config.yaml
n_layer: 8
d_model: 320
n_experts: 8
experts_per_token: 2
d_expert: 96
d_shared_expert: 192
activation: "swiglu"
moe_layers: [0, 1, 2, 3, 4, 5, 6, 7]
n_empty_slots: 1
router_score: "sigmoid"
normalize_top_k: true
routed_scale: 1.41
balance_loss: 0.00644
balance_bias: false
init_std_router: 0.0258
lr_router: 0.00049
n_head: 10
n_kv_head: 5
head_dim: 32
vocab_size: 11380
norm: "rmsnorm"
norm_place: "pre"
norm_eps: 1e-06
positions: "rope"
rope_base: 10000.0
rope_fraction: 1.0
qk_norm: true
attn_scale: 0.177
tie_embeddings: false
parallel_block: false
init: "normal"
init_std_qkv: 0.0339
init_std_o: 0.0
init_std_up: 0.0339
init_std_down: 0.0
optimizer: "muon_variant"
lr: 0.0112
lr_mult_up: 0.811
beta1: 0.95
lr_head: 0.00831
grad_clip: 0.5
warmup_steps: 54
schedule: "cos"
final_lr_fraction: 0.03
batch_tokens: [65536, 131072, 196608]
seq_len: 512
doc_mask: true
train_tokens: 862000000
steps: 6911
dataset: "wikipedia_en"
Below are experts of layer 3 (counted from 0) of a mixture-of-experts language model. Rows are named router (the router's row for the expert), gate (a neuron's input weights, with its number), up (a neuron's input weights, with its number), down (a neuron's output weights, with its number) and show model dimensions 200-239. Each number is 128 + 24 x the weight over its row's rms, rounded and kept within 0 to 255. Numbers have three digits each.
After each expert's rows: "mostly gets" lists some tokens that are sent to it at least half of the time. This comes from a sample of Wikipedia text that the model never trained on.

# expert 7
router:088136142117127187158104157078113117160115086089108133126160147128137132152137078112160113101109128110132135155131161147
gate0:131140130127149199139119158113128158129102150086146142130139138165121133151145099128168117156117140122095105116127127178
up0:100101139090107138165124133135100100110163121111137126087130170110108071189153169123149145132091105119151107123177163105
down0:139121133131117145153144123128129173065128117100062166125116127120136121084120120131091083103125112142141110122154085135
gate1:126123145119130123129160145075140117154093108154131112139159132158101092192157102123170134142118141133132083113086118161
up1:091124095130089159145122127098135140125133118082098082107133124120108174152126155123141158126118092140149140096141127098
down1:158144161117165112156118178099126142127118175158136119151111120136142137135163137141125158143115104154159116151161106115
gate2:133127146095097131123157157125130139152143164124167139114145121133171160133133126117165134109148124119167109147145135125
up2:109132137170123125144155092113118174071112183139174085111127141154134113152146095153151140145121171160113090112156161116
down2:100132132126111115131107166095124138137129116111118097125134153115152154132139137130112156106125127129107125128177102145
gate3:116155114114110119134137119128104128155129118159145121102110140124136108155082096097144161162082101084133159123134173120
up3:116158106162182150106117130071141122156146166142082151116116142117169123140112119122177145105145107153117098125099097116
down3:134096160165114148152154179141130110146128135096102122101166136135117147154136087105109106149151093160145139135117118156
gate4:081130080120135126161111158061137131107126120095123168145091128166132119122119095136154127093121169048138121093086144101
up4:133160171169099103121118159118099123136116128135168125108141153136080160135166135154116154159108137167120065132169122047
down4:139139090132128134152112169101145150126141132151127149162130139147147119176090139139161124133125140088115141115132134111
gate5:124141113153150193140135104086120098088131163122128115151121115068150137149107157085153188117098153152150119146093135142
up5:123112156125140096135130102158125105142156102140170144089149096117127128105118142142152134095169170118126134095094118139
down5:116179111117122104058147122103083175065104146130125140145128094120146196157150134114119134124116114165122125128152098091
gate6:084138096127131174129135105138112146094121136112148135127137129150153152146131105084127136093106114147157158139115127151
up6:102105132140116123152104126107133104128108153175122107104069139122120172110132133108104100123151146141151128137151184153
down6:150136168145140132110125126105137153125115133131120107115142127122142106103169096110126114109176096151103123136120142147
gate7:117158105120140174111191151088112147141121089120111131125148124159107145124117133141132118105117158106083095097128125111
up7:153125128176109110099121084157162123179112128132114126123111156098137125103153153144110126140127137110176133096165157133
down7:147115119153149089107105114095137113103157123147130126151119131146188133143073156125088154106100123117122142155086129142
gate8:120159134110152163091137136120118122093113186155120129166148150111164111159156137119140133151133167111145117110142130143
up8:142107119098098140104142118123160102139120170105184099135154141159093138115105086103108162130127117126112116137096135128
down8:112153132131126133115114115114093111162143102148075164133116121121159110163153107124117182146145109129126090139117148148
gate9:132128087151164127114101087152095137125102127133142075111117134160102118118104193121182127116105141167134153123138156088
up9:114097104117113161122152136123170111101112108115106148112124090135137149132144139096112120117093105126168109152169127106
down9:107131123120122137135102119125139070128152060166131142150121172113110144122136109120152144132144116131172126098120135136
gate10:116124134128096111098143109124088135190132092102146163146106123115130154140103169142122069146141113122151091133098167130
up10:123136088121153125140130111146109134140150071121129117148094102125123106083155154108112104147160122136061115148105137137
down10:088140121172084075129140160135132135130105154151189126154109184183106135105134149126174150110131158116144116133142126125
mostly gets: " g", " con", " Le", " per", " Car", " Al"

# expert 1
router:122158124153122132129131138109135104128136128109142119069130154164128109124148092169142115118140136060177159155082118117
gate0:113137122125183127151110122132107118134102103157117145141118131101140150142133142103139150155127118088157109151126133090
up0:142114093117130121155070129151143127149108091160099102113119125121146190139139181107158095134138120093098149111143128148
down0:098107135145096129107122154137103161091144129107097135152148160129103130094155119172136103120138138170157089173168101101
gate1:097112074129169124143136093091117135099142103124133154119142107138140152161100139143119122141175130165115168142173080088
up1:121131128096127148126109132147157158131116129109102149073107094159108150148147129112112145091153133095135148153125077150
down1:115118165132103099112128125138146148148122132137163129156163153125120126174130142134128082122162119124138129108140129113
gate2:113085157144104168110160124069128114100119117121107159099123131121091121140098111078167165112111121141121121127128143112
up2:099122149115090134117144116094152106159134130153104123160095152128133121146113096119145143101080146153127149125085127159
down2:138139142098116114122135143159091114151150142113144127118110125108143172102141146118138159156089081131109111103123130159
gate3:135119147100120125096112137147145132123140116116152114138103106152154131122111106147138122067110132170187153105113144168
up3:116184086172139132126138103076136165134140116098155113120127128124104125139141090119166125077143161139158107104138115111
down3:185121133138131186163118146102165096089151128125103124133113179132161114151116141130099135140148134112108104109111122117
gate4:162142131184103104129110129122146170129125142124135132110126129162117121121145153115136125134142124129101110136177145143
up4:145152191144114136093103150130133148118152138127118111129113127154116107097173094112143109133122114111122139143184106108
down4:141129172124147126120128162113147098166128144137115099113141104081137137104150136143166137151111125123085150084081060147
gate5:127125134109114155137150123142077143167128108099152103098148144094116121133155076140133115121121144090134136130126177134
up5:161124083161104135145128086154126129178130154083124145125121121186146140105120083133139142139121140148100153113107098147
down5:119102084116098084110096104136150116129106139112148147120099113146097128130106116129152144061111139137113130107131131107
gate6:146168144108173157127105131114124125165088142094115133113089090164105082101136132137149140134149149122131178121163113178
up6:142119110172111134087132136145156094114126099140137126147154113114147133094126120142157141118131129097137093120146122133
down6:132108123150165150160144132145174132142141110087151109135144142140109151189109115131158122138122117126116130125105114126
gate7:146115140204131129127128078148062097190119115132137160110137112135145128127132147131136106135139111060139117162141135109
up7:139112100090133131126089155109166098115122121123108121135098128112172173165107153144102127109119134105094111126146147100
down7:146127126102101141181111125156170089134143150169134082099116125097117123178123173130142123112120086114119148165120117126
gate8:115135154164163105122114169113092127089126146119123146112137151128139083136116144138143126152135115103129100148114109114
up8:120114099142099137132149135094145135139116118112099130186117159135110076131139108115135173152149147123157118147175121072
down8:115142124101105120164117124095107102158140126127124101144135122103118118128084090140162122140118111173134116143099145135
gate9:160138111134170122131187134111181099082117161184167167156171138192117083111135140140112131148120092106096124121116124113
up9:133154100065088140127142142130151120113151134106101129123123114095124140116134091125165123093099162110128138134095137142
down9:113140158099123131167117135110133113132084177138132111154078121162120160104117121086107159093140118129156173140118134112
gate10:162126101110102154149097121108155098111119104128131126089120163112116133113122144115105097129149113120133163122135125099
up10:104101097147129146152203160146101131144125138127120112144120135127117152130124160190142138134102120125098093065110152152
down10:155151082145098145104089144111132142124134121140137141082117139130146139119133157143119119137139126157148064151120087138
mostly gets: " and", " it", "),", " he", " but", " as"

# expert 0
router:103150144146156128142146110105112119163181100117127151132086157138163098109153148148161125105140117137141133154145119141
gate0:131118117099126134148122115150132133123110137115181177112136137153199106137174151126171128087164128158097106125154113155
up0:118145129161119128129186092150134127146114101118138126156119121113151117142099171177151100106153082124158181124077175171
down0:083142094095108105115144100110121134110115122096108137116147112117110154104136110123089092158117135149143160119159179096
gate1:120134111138145165141170119166102088130126082133170150125064152108090105145139118102096117152080130154114131133120198106
up1:123118128146110105093104117136164154133135139087087122156133143197104125145133130124146075118132162169087077151133122094
down1:106129127103109106121117125110156140145142166122122123153153163119201115135157111157147110055094108145130105117105116126
gate2:145131132089143143142090107152153101163142129129115167114145146126151153114108154136133118124125159090173099107141127154
up2:173139173160142108156136107150129153123139106109142160101126114125088118122127128105115134081110112148116138091119130138
down2:117174142097119169119095125117120169117138111114128164138134132106119143078085164117140115140108153155128114114131132154
gate3:126147144157144146131121146118149140134171144157107154123109117148089099122127050149148130125143114122124136138140152149
up3:096089121113126127132078171152113154153127123147132123150122118121151133120124111128089156122124134165135111169114126170
down3:101145097122126112127144092148121121134110125166109146126091130135051145145123112147166111155122116093114101138164109172
gate4:114159124148115112141118109118080085141110090117106159118135152108115123129186155098145082101119097145110132112138154125
up4:140104166146119104137139137112104129138140128141126144137122078065144133104161104112127099154133077170149082123097169102
down4:108120121138136099172183156141149103095121129110113122133075136112181153123135169126133062109139133097078155118105110151
gate5:109103092095090128160118087133126145130131123081169131116111095150101168124130118150188144152139148162163113108093143094
up5:108149120103109110125154140112133109110138158156161109111127139161088144141150086122111126101139161122128137106174124145
down5:108143090149138170134074155117144143157112116125155129135127140161173119148148105158097142161141128128111122132071124164
gate6:076131076132120150118124071164098093106119126108152146126130098174093083114135170125138131094107124106147117113150117122
up6:125125166155067111116120153147132137135124111126128138140149122151116080133114127140137129138145117132124080132141131106
down6:107096103089144175137134115151099113145147098135144124108153148137146165108119142152138157092150134122108153115110116117
gate7:121145108127145121134127069109154123157071139138148143150127095140080126106117139125133136077108137145127134120146133147
up7:127106111139151128115152149144100078104119158143115124150120129133118085152152152107115147133121149106119106088136133149
down7:129094131103096148122122131179125115176127152122144124154127146094152130173080155098141137089134111100129121129144131111
gate8:104118111122141143181089117132129161139124135157153167126080148097159133153120105107154121094136179090115141108133109134
up8:119079117211130151127136117125122112090138113122134098156172145171100118112145124149113120163133129117151122102126108101
down8:122150136161106125139144144158101108097154105161124132128137129153117125111181134135179143140154119115133158157126108099
gate9:104097159163146128116122145169098085116136121150118124142149165150149105137163179137174087141143141099176079130083161114
up9:103121129137119118134126116089153113112113145132165106151091174129128116120119155150113117132132117154127167162140107148
down9:134115126123134143122163145141128118134131056119161146166144137132129131150148137131122137121117097126135119105146116159
gate10:089133123110126104160127116103102099125119133099172132159092105142104101120088182121149153157099125138133116146101125145
up10:142133150175115121142149093148160132146111099103140134078142141138095130143106132109101181176145153171105143162152138157
down10:096131097127131114092141134115117117172122098143113126115157110081089122103144143106141114155146117104141127143165106148
mostly gets: " in", " on", " with", " from", " at", " an"

# expert 3
router:138156163134176152137125126112108171142130135117115125114136127115134123177114138109145145120112130102111128111137168150
gate0:096165131111112176118075114131167159132064086075072140097151137124128134150120142115110142105129128112108170102105105156
up0:115159162107116107077124147096138072096133139120126187112124127111098153142117150113129133105170127142105130118106149098
down0:165066103169118164126119155142161118125075168121167101138151177139169129137074116103126115127154102135133131135181111115
gate1:123136158089134118133136172061159121134095169150141120105113162143140152152136052089113169117093157091171146110148134125
up1:123108132141210098125108174150143143114108125181151137137142141132170099155084108121193160128146094080105110084166097131
down1:120164144150122102071147114150152123046166120141128134120178107112097133124160148145108121142123120114175122129117155111
gate2:138150100069120163084102120131077136138176090108143138095100125130137087159125120172054132165115148128112167113125135160
up2:137122133102124144127123115175172143145177104119124166117102136180091107111131126162085143114124101166152147128144129129
down2:134136140146176134102134107117124108057116144150153108113124118137134111113131094161121115152153168124147128131161146114
gate3:133104080144123149124129158156122158114119150142171132114129129111083103135132112123094138110090130159146132122141170121
up3:130131152128139097135090104091133131097107130168097129175127130111119117155121124139141157104176132189128139155145135108
down3:159126152092127134076133130124132131180076132122134123137125160141143105123136089162105102096132137103154130131047159124
gate4:159135095076117108125122113139100100140097123139164121129119124101110094141105167142131144129101119130095154166118159089
up4:118114140133129151117079140172094106159150150178141106154119087116104123104137116147090149098158079154126148193133150130
down4:056111176159114114154088070085119153126130132072134115148158146115120114122158132136129150107142106125100089129131162124
gate5:134147139113110122117146123126131118176138164091164093121119114066169116144088131127169120162134126100118153133123155123
up5:127137117110123157106084093146151147111108122097133144081123137133161105103097154127142136111154116125190105094095130149
down5:131193106101157119138109131102099113122161101126092135177138127092134132088152108096113152113169090111130156143110116099
gate6:151117149119146158168119141158118174106115131140095144138158197148161135159152104098107144143119147114123080142123137118
up6:131158148128111131158151136104107108094135156138101159129119086138128095097187126152087063121134108133129112099116114133
down6:110116175112140147099168129106162127154141138137145112139121113146158122133110141168160187082124135141092126107113106099
gate7:123168140135130121164168138086131108158154137157131178162096130094140113136084156146164135157110116154098113124123148143
up7:127131134153151100143107140166132160101118101124133123121120108154091122120149096127105108113123118110122146156149088143
down7:125135161136077124144112116128124147130161130122079147133180137132146148134168107124097100129137123119123173104079143144
gate8:172130152149110095088130184130132128127137157102155104132162121151150150134119091177134105093117140148130102074143131124
up8:140092092121133109111133102130143110147093140115143160108070141109125131138082082117141099128155137099110128136149163125
down8:141115107118117125139146126140133163169121177135115131150146112117151141140103161119147111127132145128123115128128124122
gate9:120118128115153126105061140105114130091118102149117093173159145168124112102146108097158120152150112080110094110123176109
up9:093107122146130143127142163140121128077161116071105160159121142140118094136175121116138112168124105116142101106115164128
down9:174147131152092128116119165137128149169167137091140120129160134115111151130160151114130125128126144149096153122137081109
gate10:095136104137137131078109154113109168138114125064112117118152168199142168087157094141106165144130131116104132096145152149
up10:148122143102120106122140149113127075126128079114111137191120131085145153149096129078104127137133096126139132077142069102
down10:148113127160122140110181143122148124149129150134149137125152150162130111121147160090140132133152123133139147139099121162
mostly gets: " N", " T", " U", " d", " K", " P"

# expert 5
router:129135143137124160145127143104126172140132137123126165070085142158122127176113108130106137118137097128116124142101122160
gate15:143135138136205124145153149126130155114107144118089164113085109171137111113137130082089116147140114127111148169151131153
up15:175106117130131140133147151110138093179144169121163124127171140121145156147160110113126103112100153126108112163101119147
down15:111109161115092092153088132160161137190108183142152166121110164098092118123151141135146139123119144100105128146100150119
gate16:139095118124113167147126118140144128102098162124099177116131127151108138143116119129138149129086186141105090108101127119
up16:093141127127115115092132136130110125129161104134124100119126168113150151093133162137094131099154106128133154128167116098
down16:103121144160086155169135121114145140127141123106159094130128128084105130097117153145120085116149097083120156134116147109
gate17:105111137108136108115127152150147187101085173143087116085138157093151123153158140108105143127161149154164120153109141119
up17:129125128147108154163077145159156116093155123177117089101103139120120134144134163151136110121139162103134148137086165116
down17:057124130129096114154119117143117112154105165116166106112161139110132119168109101111126154145115125149124147147123131100
gate18:129092096157111085082155139116099124161093124118113125094140149123159122137124169150168089113132148084089131160085123110
up18:119096088171154093164103147122160131151108131128117173088104116123196116130166110129146059099142119100081093154149106113
down18:108140106152142171172128145138164148097102154136186097137120115114131146095135116137111136130145136131131136156139110146
gate19:156133141159113109116131110182120110116132168107161096100161125154121121154141151096116111114081132146090101155113171137
up19:099103073122129126155152138053109163105152143096133141137106082097122158108145159156140157135118111120130129108160136130
down19:135118163122118147106102129168132117127140110135131084157136134079106126141114139153166135093154155156110145119157113130
gate20:146117115135149164172175158115107149113127135174149130112114172131129113114118134179119116137112131137130105141132155110
up20:147114129156091122114128119070108082113148148144146140124082078124140143116135127117139164205118137143129131116122116135
down20:106137110165119106133089091100092115107126109146131117132112095085122104164155144124150120102125120113090108121131096062
gate21:134101137149138154137153080149129078169141117110131095135147107133157108166124111104091120120154139121129108164127116131
up21:105143112101111123115113108092112177122143153138160118108114125134130185103115093137142176100153122111174080161117088128
down21:118148106092128158129127167158140124102171145103128139133089091158113131129149124112106077112111126174131120112129127097
gate22:158114103115104141095157145082116184090114083099162135127139154124111142114151123151123152130084137130119095110124089106
up22:097149097128097117149088122126126076178100137142152164125139072109101157115125146127099149134090117139147146126133144099
down22:097137112111143138131122099116086107130108135170116122116127118121087091152136148129150111126104152121106131139134109144
gate23:142161150157132191095106107139178165133098117113149141142102151091160157116103136119141090137172168118165128127167130135
up23:124108159122107141141111154123087159149106131133092131166086129122135120137126141117129095174082121116115166107139106154
down23:121091118134145125125152136105132124119145124117116115151145150175169130131133130108122108152112143149169085149137090100
gate24:089128089131105098113154117129117103164133155129079123125113132129133129131116148103095145131154097122135083139116111111
up24:120150118164147120119104111134130143127172138140154121084149092118072114142121143112136109129116092191116163145166143112
down24:116127102123096115135126160129138112142134146094155147105095110123065102093151125101136150152110139103130116082118161120
gate25:119098104155140178133112117134135099149123142137090139182085116153087128094121139154136138134094129157122143113138102154
up25:208132125127115135109126094123154163118144088158098116120137138133108141078109134131123152139105111139152100091133097149
down25:166127174114128100106084146125140140123111184151154124126155111120161111088137131128149146145105163152099077104075122112
mostly gets: " the", "'s", " The", " his", "The", " their"

# expert 4
router:134101145122129157116139089094108138145135125127126149135087111144154114110112107133104131113129079067126113141142144162
gate15:156096111140113092103105116127104144109143129150182147118169143121123104104118152144071126111113105145184094172149155175
up15:143074146122123122136133157140113133078138145085096126093145123083115144131137123148098135108163105141122113122171131113
down15:131124116130138172135120130151119106145145127157169167114122141123111143139112107108092134148162128119075114088130149147
gate16:117110124138136142147134078087089135150092166109113139124117113109095130131141118132134115120160097108126121146099110141
up16:121133113125095156129143119144132137133112116157102097111111098094142128142141126122092151148141169122121172095131149151
down16:133093147130158127163125104134145105138118084116199142147058113143132135127107133132140177138133080119141157097132159113
gate17:086134116149117138132148117128101084110151141173138153110132107114104151129151127124114150129120098134098137091114123133
up17:100096162120126156109084155163146131107136079091119089134152138104133153124129083131112125145109080146146116125113096108
down17:164138134170133135144125119097154096124103095136116097088124139120130137114141113127078135150132068104154138183092127150
gate18:156127118098121073110159112138138116128158145083159157158124072145148124099101114090107146145128116115106092149094127099
up18:136101152083175109098146136145108146130134142117117182123099129145170111111118154135159096133123139130137111131096142118
down18:067149168109125152117098120113141106129132140149138110094097131144162105121124127155127152127154116090091114131156159164
gate19:126106094124066099121147141132130100126104113139125119098116130119114137119122115133143094115111148136159136140148142150
up19:119098122097126158158087114111130170107085201130147159103085141090158147133128118142115088131117163129119114121077112124
down19:129118124137167100157080141111136136085126123106135143099151104126113124113152135117144155163145150132104082162190146163
gate20:159082146124128150128109131088130148100061090153158109155164140123161119099094113080123128114154105132089084121167134161
up20:146146084134151142114131120139118127134097120127113154114142118115066122131130125109127116168150123100104118091131083117
down20:108120124108195076135104128137156164110181103099119124173139141194137137131137156164116134169133112142102078177138126111
gate21:183093118120141139199087105157148088084121159096150118109127111097133121131110147139148165156114151083108106132163156123
up21:104123134132130100126139168149092143138123187094097071122146116101145132095144162132156116082117133113127128132124114125
down21:106124128160110106138107171124135150080096130109130125154102109146128149158148119138127087110170122125114121186113146161
gate22:140097123123127155093154142150123132127166117145113153117101131194116119096168088117127164155125141105136110136094093112
up22:129144160156151128144133156131102131097124147124179098152153150111101132130081158161139165114158167118137112151135134179
down22:138111141133114115148100088127118087120146149089104091183123080132104129127157128126137150126129155115166164152139136099
gate23:138113166129164111114141145106136110147112156165098127166068140144092110142104143126172133080129148117132160118148118156
up23:102091110115158134142122118129161161095107154148118141126146130126156121097151126162147147165135106143110130145077120126
down23:158135130146144191092165115167142125122134127130127138117111129149131084123097135114125118113148121128133125160115113101
gate24:124085098176118155135101140117110104128174149099114122137141114114125148139145102154153135139115161139105153096096168121
up24:141147139118088127144098110120123157125138079144107161141167116097099121120120120105124129160124111132129099149139131131
down24:104121125136143147151107129110120100128194153099129116178121140097155110104126134099120152114115123128141149137150121098
gate25:139163122121125167097147118131176128164127129146128142121124087125162154136156111139113108176101105111142119137101096166
up25:116118097141090096149164113141110138147118128137105174108095092151081131168142138119123155156106114116108097115124106109
down25:121120110169092093109150116099147125091149152128117163130126160106114111105123137129124131167079097127110122086096126120
mostly gets: "\n", " |\n", "|", ".\n\n", " was", "\n\n"

# expert 2
router:117128133154128134126121127111113124154149143101103141167141098143088119143103139147139149121139084156141192132166108143
gate15:144117110133114135159127109110164154115109087133116179098101145147095128110158174144135138125123110151152128128085104155
up15:143118136074144176128148120088161114156115081178112160136145096121120106084101174132132127147154089096130135130109092093
down15:137132132108144088134070114135140129149112137154105113167145118067105158129152143116116125119144126126132174134119145161
gate16:127099110151174108108188110062147119124136101161134154131104161160107115156117158153107129105173184138128104119107160151
up16:124125101104113142122166139124121104130134153158106144122144115186144150131139087136150181118157106158133128167144086107
down16:119106125139104127130118113113149109132100135109141155093157094098136074132107122140126114131125103134131148131215145131
gate17:163127082132134153098142115104146154124157112124155139136110110128113151153095138129118136142165130128103135097124119148
up17:125135130137169127139120156100139141059077098134142138174142114095137156096140111118132149133153105160100135129161147115
down17:140131109129138134105146149140136075107131140108104164145118120114122129174146171158088144081108138123131121120142138070
gate18:118162151124140076135132154145114148158121116131137133161160144135150138084142093126112119099101159186135195126145159156
up18:112139164189159188148135139121081128137125118156081085122131118130115112131142140092124167159145088115085140105123124097
down18:149160133044143122150106091141098118109091163137103107094099149068099115127158146123116134169118135140130123146103150185
gate19:097161136120194111135145171157116102148116139130129142165099132132115119118090113072113146136126115171101138134158101164
up19:103114086155131149110170137105150118116136057171107159115148110141120136117115142140122147106138124098132140130108151112
down19:124137078143140138140136112142119113139110168113160094149098150105160097091124144148160118159098118076131119116148150163
gate20:109152138133135104138140151143150077082115115125118151112133119098109157134093125160088104131167108142082153152138146160
up20:124099130134173172158109185133157158160115121129127108154168104089136158120138162169189127078097135112093153146151116105
down20:112099071174152138131134158110159134134196168164105117147137139156118096139092146099102109141132104126097112111150159100
gate21:123132106146082153079111101117159129108162110100112128075114155173096146148157126116093112153194089152150114132136157142
up21:175138154111085127113128131095142112132148104155124129097166117101139077110150112084157140127134084169129154140169145091
down21:128128148155110138153128114155132130140162142128128145095122128118135179163128157096091126143135097152125131136103127108
gate22:126139119162132103140129091113117100125153082074167117138158160132113141123142119113103139153095077163165151127091144151
up22:157147110146042114132123164130123088118112130110120129132134105132104145153117125109140077099149096176120133149155131118
down22:144196090108104125092130150143144149083119137082122122164152131110111128159093105137111143147146132150134121102098137151
gate23:108144077132172100144129153092080153131140127114156160119132138191092139141099128136125118096116160161124104136131102126
up23:139149102165108102118156103141163089147123156147142099127074174091116127102127119129117128154113153106153120112171131086
down23:138174168143095145111117059085122103122119156184160129142129122143153122134130094151095145116130103114121143131123125079
gate24:160141119125147176121092136140163174108155135099109145114141124127095111113157100134189137122177090149129131121120129119
up24:128179156123133146133141138174162117146094163113122140093135120094152151099099143112165140167145132113128082110148100146
down24:134182149142151117198098147142117122160110099132138115113165120131156110113107095126147143128139121108120099126112127116
gate25:127108166158144137140135153155110128135119111092122106082112126117100094152103131158123162116082135123123162122140136115
up25:108160145121111089093129113119127126126142148131154123161127093127170135117140118141118110129167162099153143142154086135
down25:151141140140152147126113154126125128133121124108152149169116122120173128157139133156109097179155135161143146118163113152
mostly gets: "%", "°", " —;", "′", " ", "}"

# expert 6
router:146097158158140108120161089147092142146169137087127128118101152147156103158107134099168085151153115102162167136162124141
gate0:149104145081139133123127112115127134153151156121173115119155123104145115105152166076142098113092152110132137066103144138
up0:132115131072160146129155150097090129116136120113145097125132135138136092084150086114089139146122124148137155172155134080
down0:084140133109153115114100124073106159104091100151082105104132135128134127136157107135125166117132078167143130145098123169
gate1:141074117129157134106104105127141097116163135119140147111114150126174132148116152141142097079153150074151155159073157127
up1:130128164120140142100137101141131111136140134159138111146141101088113105164125107126113139123147123087137141111124087108
down1:131104191131098141151100153152138104111092111129154130095133152094096113124179096132127153138122128104143122118138117139
gate2:137143174154096133090168104095113154161170132104167129141092123144122162129142124141147122131175115110110111117128125134
up2:124114095134126106086114137147130111124133110077120082112122148147115154142106102098112100163144158130088157154150135139
down2:151147126174141106136119113177108131127092134149127150162131138119171108118099128097132179137113197084119132111151161114
gate3:090081155127136099119130123123125158113114134157134100173147098122127083142130107136108146094114106107156135141121130132
up3:117110136118132109093118109110087126068108157167159104146099115092164157134172111132097121120110092083137128116136179151
down3:124085126083173156117127159124143146159112135153155106150168176158149126163094119135137131095097122150146150136122169172
gate4:131099117127126139133141113158144088204118155153126132162124098113164133132117071160097099134125155119102133129159116156
up4:111142168056124152127183113115106104113158094135133091115099074110120118111167102085108172127052085136107131124116124136
down4:120126172153088156126151124128114139124093159095131153151145091106147115132173114124175156103091177136147116136145078152
gate5:159107153120143144132099081071072120136157107123109146134140113102162100126147124074118108102152098119150072102102149158
up5:159103146144134174117158167120158123161117110112173156138171173138105150128120142126129107107099129096100142163142156129
down5:107102101137110157139125116140123120104132155175147142116117112097106098093109082186137093141122142131114076147131083110
gate6:138151144116193141162094071122127130111147091139100135109133115156111144116153114137103131120094107128163149144147089132
up6:132136144115153147175125065094163146100135188128130175150137151096129129079147135130126165143097105108120125137147098074
down6:140116120131088127124137159160069106160148112144133097101137131166102117159121103156155094133105119166137126113143145123
gate7:129105159160127117137150154132117119137104142114153134181138129151115166126094132094122153171115129133151140158110157108
up7:106141152125129142145169107106141096121175148116150121133152113140136160108101143124130151101087146112128102150133131134
down7:085136119093093141122127137123160113149142123111155110075147121131105111095124123132139110105120112132061115134117131104
gate8:116120082201139123135211140142114145133110183140130095145129127149173108132157130152117085122125148129148122141174148173
up8:156136103154102166149165091134147128132114145133123091114128124132114109124136131135118092106139154141149076130198102155
down8:124151114142113127147151140082129073132154136132138104124086122151122077125129133096161107160131120154128148115138128167
gate9:109152114131118127149153118132141140147103158123157093127148136131109109140135157125109134151112136115123121114126147123
up9:150147083101127092098106111098096139118126122133156103169146146093106142134151137130144109128129136103163171091103160092
down9:139127116104151131179156114158120136138123085093111140141168081151104095113114081138150091127165104135135176150142103142
gate10:100084118112150129132129071151111114141175119139122148120126145145145089118089099102095136103101120146154097111163172083
up10:103152097128165165120135081140119130112122125141122119147111156109099154111153092094138131103125121127125101128137189085
down10:152141076127131138161117164168171114153118136124117172111104110140152097129141139157103103154127171133102097138133142139
mostly gets: " inter", "pl", " trans", " round", " medal", " ex"